Weights of a small mixture-of-experts language model, trained from scratch on English Wikipedia: width 192.
Below are experts of layer 2 (counted from 0) of a mixture-of-experts language model. Rows are named router (the router's row for the expert), gate (a neuron's input weights, with its number), up (a neuron's input weights, with its number) and show model dimensions 96-191. Each number is 128 + 24 x the weight over its row's rms, rounded and kept within 0 to 255. Numbers have three digits each.
After each expert's rows: a language model's description of what the expert responds to. This comes from a sample of Wikipedia text that the model never trained on.

# expert 20
router:111101114152142096153174130131112142091136126131105116130089122104091140160149139152150105140125113117150173126132139179104157139160123133101095139120146146116131130169170100120112132144127142132102143085136150115088125145091159138112123124142097115130123083087150147116072137143146122141
gate0:070140121133135122127111136158122156091158162131103147177123144098154142112156136100117125085125088116117160161138119167066083137155124150151164129160150134151170140094140133134161108131131126112090143142153076070108119129081145156138130098107131114122132161155134136133105112135126110113
up0:126104142118105098112123176150086100086106079107143120140127131080119117132138097167142153107091117153136143125158148174100118145161130105174152115137135098153179143138133135155120099144177166145159141130134115150146092137131138146100118093168128157109102169086123121147149083117164090154
It responds to: Dashes, hyphens and blank cells inside table rows (Jordan - Syria, — |), plus words like World, University, July in sports-medal tables.

# expert 7
router:116172158116133131158178095121117103098138139088125126144101100127122136167122115157133162138140111125135135152117162137144147118125124142160031101073112127108124130143166034079157132132139140121114166144152105111106126133105123129140144105140170121135101098100164128097140092125178115119
gate0:138134117100070158107164137136142147135136132141139181138140115149148136105117165139148127096131122089132167168127127152140131116128097134139128152125133141129134129158129148134114101117107101072116129181057144109151136150124115135096115138106149127119101135080154103124095114143102088072
up0:173134136112114156122105132145161139113127135105169143115143061137087144148126136128159148112147116121081180153106087125089127099103149137156108136149116148117107123146114163104133112121127128095132117119105123150172083109130114112119102131086108096133125166118086158117093110131111098087
It responds to: Final word pieces completing names or words (Bal-let, Allga-ier, pomf-ret), plus the digit 1 starting numbers, month names like January, and German words.

# expert 31
router:142100157102118139132162118151120138097158162147125113122125118149152148128120098141161097133156123090119116096136143155094139158119133132118085139105100129112133116157187057124104118148127115123140156107121135094154093124125120122132126106112139091089110095079137146141092137088190097093
gate3:146114121122144164148116104112159116159107123126100137132133106125106108135160095152085120132101150136134155105138114097096086140119067138129162157108114162124103117128151142094114123093161162143171114115103102091136156142090095118137142139155145094075120135158102142128131124136107105154
up3:144091110125123113116180116122105111167101113119157124161115125145104152120156099103103104145132127098130184125113132109101130138143095148111125137165105149065138114160103136128116113129173089147087166129069139115099125136114112126143162140155108130162094143173143110088143160104115111140
It responds to: Commas in lists and places (Edmonton, Whitecourt), possessive 's after nouns (Ireland's, the bank's), and demonym endings like -ian.

# expert 21
router:090102139085115101170162100125103138129138125153130119114107112087158160128115154128136145120141136102154143126112157125117167163102139120123080125110118151109128113161186106105128113144127153134108121132115137098127091121086111116180139084134120110119089089096146150158096112104196163137
gate2:084160133137139178162131122141098130075142130136135088136123094150135142150092190146195157153163082105123193118130123154098125134139152140131116134109168097124079122115131117110132104170111132110136122098103128128092152123145094117156137115157133099140102118146148134119081083144135139147
up2:114146160097134133067146113142147118168124107095132139140115111139098094141110113139110133132127123170133097107127108135149119113142157158129098141122146123174142114144147136152124128071178151139102140114122137137146124157096166152113131122096167131109148085118134124134152158163104136121
It responds to: Commas ending a phrase or list item, as in "year," and "Missouri,", plus name endings like -ton, -ley and month names.

# expert 45
router:126065164106130147162155115139122095111133144129149122124100114142129112140169124151147138138136143074166138127139114145153166148106142113122098140092122157137126123184196089132147113134125122161123159128109115118162101159097130163155136125112148148071091111080145118135118096093154121138
gate0:139124127159163121085075098153126146152143119103109123137129143126129134162138109111147129112145162145106098120162146124123135133173140107141166132145151122107191119140127095126146120127129140115121143119069109142124161121147131155128120121139149168156147123155125128101106131160164119142
up0:078127137135111129128089072087145083126156175148102116100102146103120121156165130137156125122101141124107117131113137126074139105112116131097147118105132066145162096132097140118157121162143079160105126146116083107132113141102138090129130122107105141109121126147091133114052127127119146166
It responds to: Final pieces of foreign or unusual proper names, especially Slavic and place names, such as -ław, -ton, -ley, -ina, York.

# expert 30
router:111129106113117128139151144118111145100149121140120131142097113099125159156142122163123143166116113125149136169138161135137150123110129136129096104094106118129128078158178083069125123120134122112134149120127094091105159138131134142118162127128150116136108114098154115107113094109149124126
gate0:094090099137137063134150140131081168147146129110104105147139140135127126119097157125101119169103174106080113144102148088172123097145119095120158134132114131085141132146144128140133147134100169094114130170114131162127129135150146130154076109117113091116133096107121098163113130135151113044
up0:128126130117136121163103167176100107153154126103106119135136141106122121146133139129143146115145149146125105137095136135170101099127176137103131136144137160159158134111143151158115149150143174109129183151143128154127147146119133142176157112076177082107103081098121086135119119119094128120
It responds to: Verbs of establishing and creating, such as establish, built, founded, formed, plus pronoun he after dates, and digits like 2 and 1.

# expert 35
router:121109110097107082156140130145093110113141139114154087106114138121108134112129128182146134146138089115108113134148137159155142128135145129093113125102096105149167067147125113140130104123121133111092154131136130121141099127143112196154151122146119074160116117077118100134111080120173116123
gate0:129086111125122172128131158130084144127201131115109106125121130131125105139123157127139086113159116133167104162102188145113131121127112077083124124142125130070151162093142116129149114124103164130131125104151122194119142122114106142111123123109113129118131142144135120064134116120133119138
up0:112146130111125141109150120141151148120131153152150106154135138164125126127129114141118155133143174115146181104148049114148116126119111157180103157102168134182109109139143116158115105137200099135140127131116120104123112120137119105158140144140144104159117106102088152144119095124137130087
It responds to: Space token before numbers in tables and vote results after pipes or colons, as in | 47,99; also vary, must, how, whether.

# expert 53
router:121140112106140097122168148147111131122124139147161098088098126129111164187169151139163115124138125140117145122155126164115124141152130132114097126117115175128123096132147111112106126148132158130107117123128122110114086165126171148127168130061145122151105102104122092121106149189166105110
gate0:153093087102103129115137133133093132112082139126145125162180096155108158125166139104122134084124148141200136127134105125146119157105130074124137110127139185095136115151147121097146160123136121129150098158120124153157123152093089116087134162129106095109074129151152095126100118121115156168
up0:085107141091125137152132095136152112149136118139088127171144133113147127101117115129076120184136177115133161135105147107116114129154122145134153119149098112128103133144067143106121098124154138123148139131157156149120137099136113100110124134124137151112137123126080105138095111057089159142
It responds to: Quantity words after the or a, such as first, two, one, all, every, more, most, other, only.

# expert 40
router:141131132136124126145136117144092123092129132150128112147095111130126154161135130169146145151141123122146130114138157161127157124113104141137058095073107118147110128168176072079149119129121151123109162129107078088116134155111144143171107083138188114115129104114142129129127104082159123131
gate0:114135146106124095136135176130120148152133148165144140125105129117106137141131102174098107166122154118074168120139055134122133120106128135159146160093163098107163096121133106136143123100113114064110127157127121135128119138128140108137121137125111114148116120124112153087120104056118115146
up0:109117145120106121097110149132152130132107128132106141085121053133128137129109146127100134105154118126106098135130160163102131060113126123135094142146101102102134126119076155128124134090159117161131101191117167156136155146100128144135123141161082172131100116162115133137119130086108139123
It responds to: Middle and final digits inside decimals, coordinates and vote percentages, and adjectives like new, different, similar before nouns.

# expert 8
router:115108093117122117140158155168109129133103131160138111153111110087135134137146118156119133107154115122140121143127146182096134107135141136132146102109135132081125116151141087147109090147123123113117198116110086103101129127131090160168181167126139097128108095096129125118130100139138143126
gate2:184122181123122118118126140125161140127190119109134116101115122145094108142124113135084150108148110138168144123166149128160131105132129115106128125121163140137092122161134096132144107085136181141159133090135140135106116093121116113112126151151133092139114085110133099152112110117142130134
up2:090102157127095114152116140110157109134150115146142160116113079150097121147135147110173109118152143106113096122085100182123129155134147102121144169102127104088103134135111094113080112119154123131129108130103122138149110131136145117146132144118160095142126107141126172153160170138157149136
It responds to: Verbs and nouns like used, served, built, located, name, area, Act, often after was or the, before of/in/by.

# expert 9
router:117124183080171129140169133143132135121083137147154116128134132096143119151140143124129170168118125113112138116120128149143143153118123118120114097118135133141102075151130099081125143136173083127095166160135117105123110158128081138144170156139129120124156072098155113115094120114158153117
gate2:108152159138120155108147119122069131163133141118094155127104119174105117148138149115063121119120059111189128141122164103125160137130114132151130136104134120123127090128172139127164131188153095138115143106140100061129127141149108137121139157101126105116128103124168129165135125129147103118
up2:120138108120135095106155074138119115140105105111075145155126157175135135151135174121139134117106138147111116114129138143132156141148140123133146120110092099107121109144132144151130121167145165146087185163135098109132119117136133140130092171146127103129137101110121097122128109089091143123
It responds to: Subordinating words and prepositions opening a clause, such as during, but, when, while, than, after, until, often following a comma.

# expert 27
router:084160161097149118149126116173110112119133180138157126090097085117125190170156151156140131138163107099112142128138137139133158128142117109110075106122126106152102098132154116117132144113082131136130162098120092085120122111075139155130139146118096111107111099129139143152062112151141134116
gate0:133139098136168122158176155175110134116139138109112138084113110106109081114136130131099149147062146150106096109107110158163129114093139079134115153143135127132101121091103125133113136097118131106160116067128094189140121115088125118106116136167106134139141143131118138152120114150136102123
up0:162145143130146166110119137087102170137135164121164125111128082152089138155125092085137152153135125074136097131127097109095123139129163155129127121120130070138136132107165117148141196103151084137162102137119091127112140084103144140132145135111060114156093112105118119127129108088108118125
It responds to: Middle or last digits of years, times and figures (born 1983, 4:45, 171st), plus pieces inside long split words like exorbitant.

# expert 51
router:136119121092124125145174143129085079109150155101148098107094144152110123104104129174177149144129103116108120145169122170136150118129136136143125128098101107143126091158114111134126113135128125108102142138115110145135117123113121177173148133143156075147120101099103094165120085127182118117
gate0:168120084102124177148154128124068148112130146140118125119114156134152136129131136197169138105144114106113159115080154130101156129115092102147145116106119111119134121110093119134104145148141152123096156122128141155117171086116134134122124117110144120128136136085103101143105117134122082085
up0:146098109157152125112133171123115131116114108136112094149090169142185123178090143173145129108105160116106163086127093145192135146100117102137151133116174099140113125144120127122105168149109148119114183116129145115121163114135117151097103145126136114134134121123081129113128126110162088116
It responds to: Lone space tokens just before digits, mostly after a pipe, comma, colon or "in" in tables, dates and routes.

# expert 5
router:116148132102159108152134127185124106100109115146118131115113117106123162160094135167142142141137125131131127133150141170105124140090123113119109125118146128136132093172144107075108129141122135109113133099111079118097121134106134166135157078148139103112125086090167147130077086113142125117
gate0:099179112095146133161095146074131128072137148117113160152146120150088108097128133122125132092111142111138151131147104130153127132136085133121151106110126143129128142077031125114137125121156121105116098107051101138143106123109089126127198153119134124124136127150122123170096101105162149119
up0:091125130193123140134146090131129153160143154114116126092120122115145142096076129166127127151133127111131125117150167121140116124130156114143137090126119138133116082131121116169097119110130157142166119126149173123143128117138136112093136136135087121114162108137121142125149173095162139137
It responds to: Month names in dates such as May, September, January, plus trailing digit zero or five in years and numbers like 20, 30.

# expert 29
router:108092122097095136113149133147091104066142132113134097112137125149124141159130134163138188123130091117106144147125157108135128128150110125122087119093092136143107131154150111117175129123137104128152169152129125096135115105095135146160115120125173118128128090084148121148102106109177131126
gate0:098107120133115098105147104143167159143135107140044135112133102126132161118106110113110131142114139103166116162162137131150127102155200059167124082139122148141123161124097132113104141156138137146109134129134129137104110124115084168132154106138094138150113131156153115140120118137182147133
up0:153135146123161116128111080144144136162118124150105108108108157127118106131138140134113132109111115148134118163132074127100120100125144106103157155084158145149127105138143150125110154104107092108125150168143119124105106124130157147137129152075116089123099131146153145172127108134108125157
It responds to: First digit 1 or 2 that starts a year or number, as in 1835, 1998, 2023; also adverbs like later, often, also.

# expert 16
router:126110164109113129130148156124146141134108200159116113120103126177155172147121156142106125138138138108111144143092137110135166146119126105120079156086122143155150091144148077152122110112098099111141167137094110142114130140109119139148142128139142091127153123099151100089125077097135182089
gate0:110128109137154091187167094126141131126095119142145128123133142149181140124111138105119128147166143142115140140088143111139098137144108082100121111142133128115123126114147120115128101166086121118166134180121131110117068124148136121102093145147142119131118132143171117150150136131148124095
up0:115140153144152118166149126125147177124113158171106121165160163153175133134087147143092112129147155162121118171122116101125124098139110079089111110154144143128106114114128114131151122122112136124115168148129092128089076138174131126105111177139147123132147149137150120151136134127124120086
It responds to: Table row endings and separators in wiki tables, plus short word-ending pieces like -us, -ice, -ids, -as, -es.

# expert 11
router:105128139084151133160171129149139092122120139133134124094064084152093151121141133164159142156120093085146125133102114171100152142120153134090091164100094113145138106173125135117141109144153130112111138127130098119147117149111138170126101140103125131131095118119135149134102101103127134130
gate0:137197137112171136146093138192155099066112147094113131101132138108137147076111111165154131154131090127080084108185105126131120105150095116113146139114125124125153116121132143130135161143155144130109112139141108088153136126088121161144117138119099102105088104106139142150141136124130103098
up0:146131141149137121096141141114091150151157142115152163100122160129117140107168164094151076141138139097113140192144077098141161153118148168149062107100106118098159111154107133129132165112098111156095127125102174105155154143130112132168122147121088124151152128103105149097115118151136120130
It responds to: Final word or piece of country, place and party names, such as States after United, York after New, Kingdom, Party, Canada.

# expert 2
router:099121103127124123131157144126120139102141135107128110089114106117118146151145129143162124140161118108137131134121163165127106154145110146126119113082132112163138131184159085147133097125124136126122176156107097085126127149090078112148104099103188150143118089084183139117084103132162113115
gate0:124146132114129157098140173139159111173105119139153135125155114143104138123104127151121133138154081118163137151139117175144162092139093125111095103114114150127167130145179109149133112164129136110111096104104096159083104167163114147142150106119125126168129178139134119155099124176127145149
up0:143081131114135129118151116142094121112139110135169131122102170116145097136115132144087086108114155129112138100091132126172121153116123177161096102120092146087134130087147110154092150171165146104086144134227116118116132075142158137103152110137098131118180077108131096115156162146125133108
It responds to: Digits inside numbers in tables and scores (2,576, 53.41%), plus infobox section headings at line start like Area, Species, City.

# expert 3
router:114151132101121125146187110154102144120138146135129113101106127142090130171132107128146115141104099122121134121145172154122164106111146121136074156080130143120122119162165072108114105085128139170146154147106152093104080125143110151148123130136115172110136078072148145130120092110153125149
gate0:106088119128133108156125112161111138148134112085131161121096126142121114129118134130140108137127090122146109139140113103150158130134186087136125117134153126120131139106131114140132101108086087137138140136140143109125115087152115174147124161094133139109167099090136117158114133099119135090
up0:148106135126155137155140116117126137161171129103083122089115117105109083156148126128149117105138100108114113154146131099149141125119137095130131150143121110182154139111146122143141114097126116159129106152125135115059139099176154148114130128090155132130134112099153147140092128132104100083
It responds to: Semicolons, brackets or quotes before a line break in infobox lists (CAS Number;, km²)), plus digits 0 and 2 inside years and dates.

# expert 14
router:137134120098144127163165125137120159106139168139132106057111120126111174142131121119134119136153107107119167082119164135131132167124131122119077110101123151115122088164143088103103158131118147128109144110122108125132089125096123139146155112086151139106111125075153133121084087105144104128
gate0:135135134136113173170183153135140137107138145128116144123090114121113078143187138135160159100126129117179125103102156168111144124102134163119147095101142119087142141139156140082088122170135122171123165123128135111124117118129090123093144135102146133101128126123130133162119089172103119172
up0:089134110139127158151115184123139094139125135106155114146150142132135067113133108116162105098132131196144152140142120135104125097098130160138136133225101146109132128107162174101162123101153124097145150120106154115111156106163128134175132101112146106144128142120123160159106123125153135109
It responds to: Table cell pipes and row ends in wiki tables, plus words like between and alone in range or restriction phrases.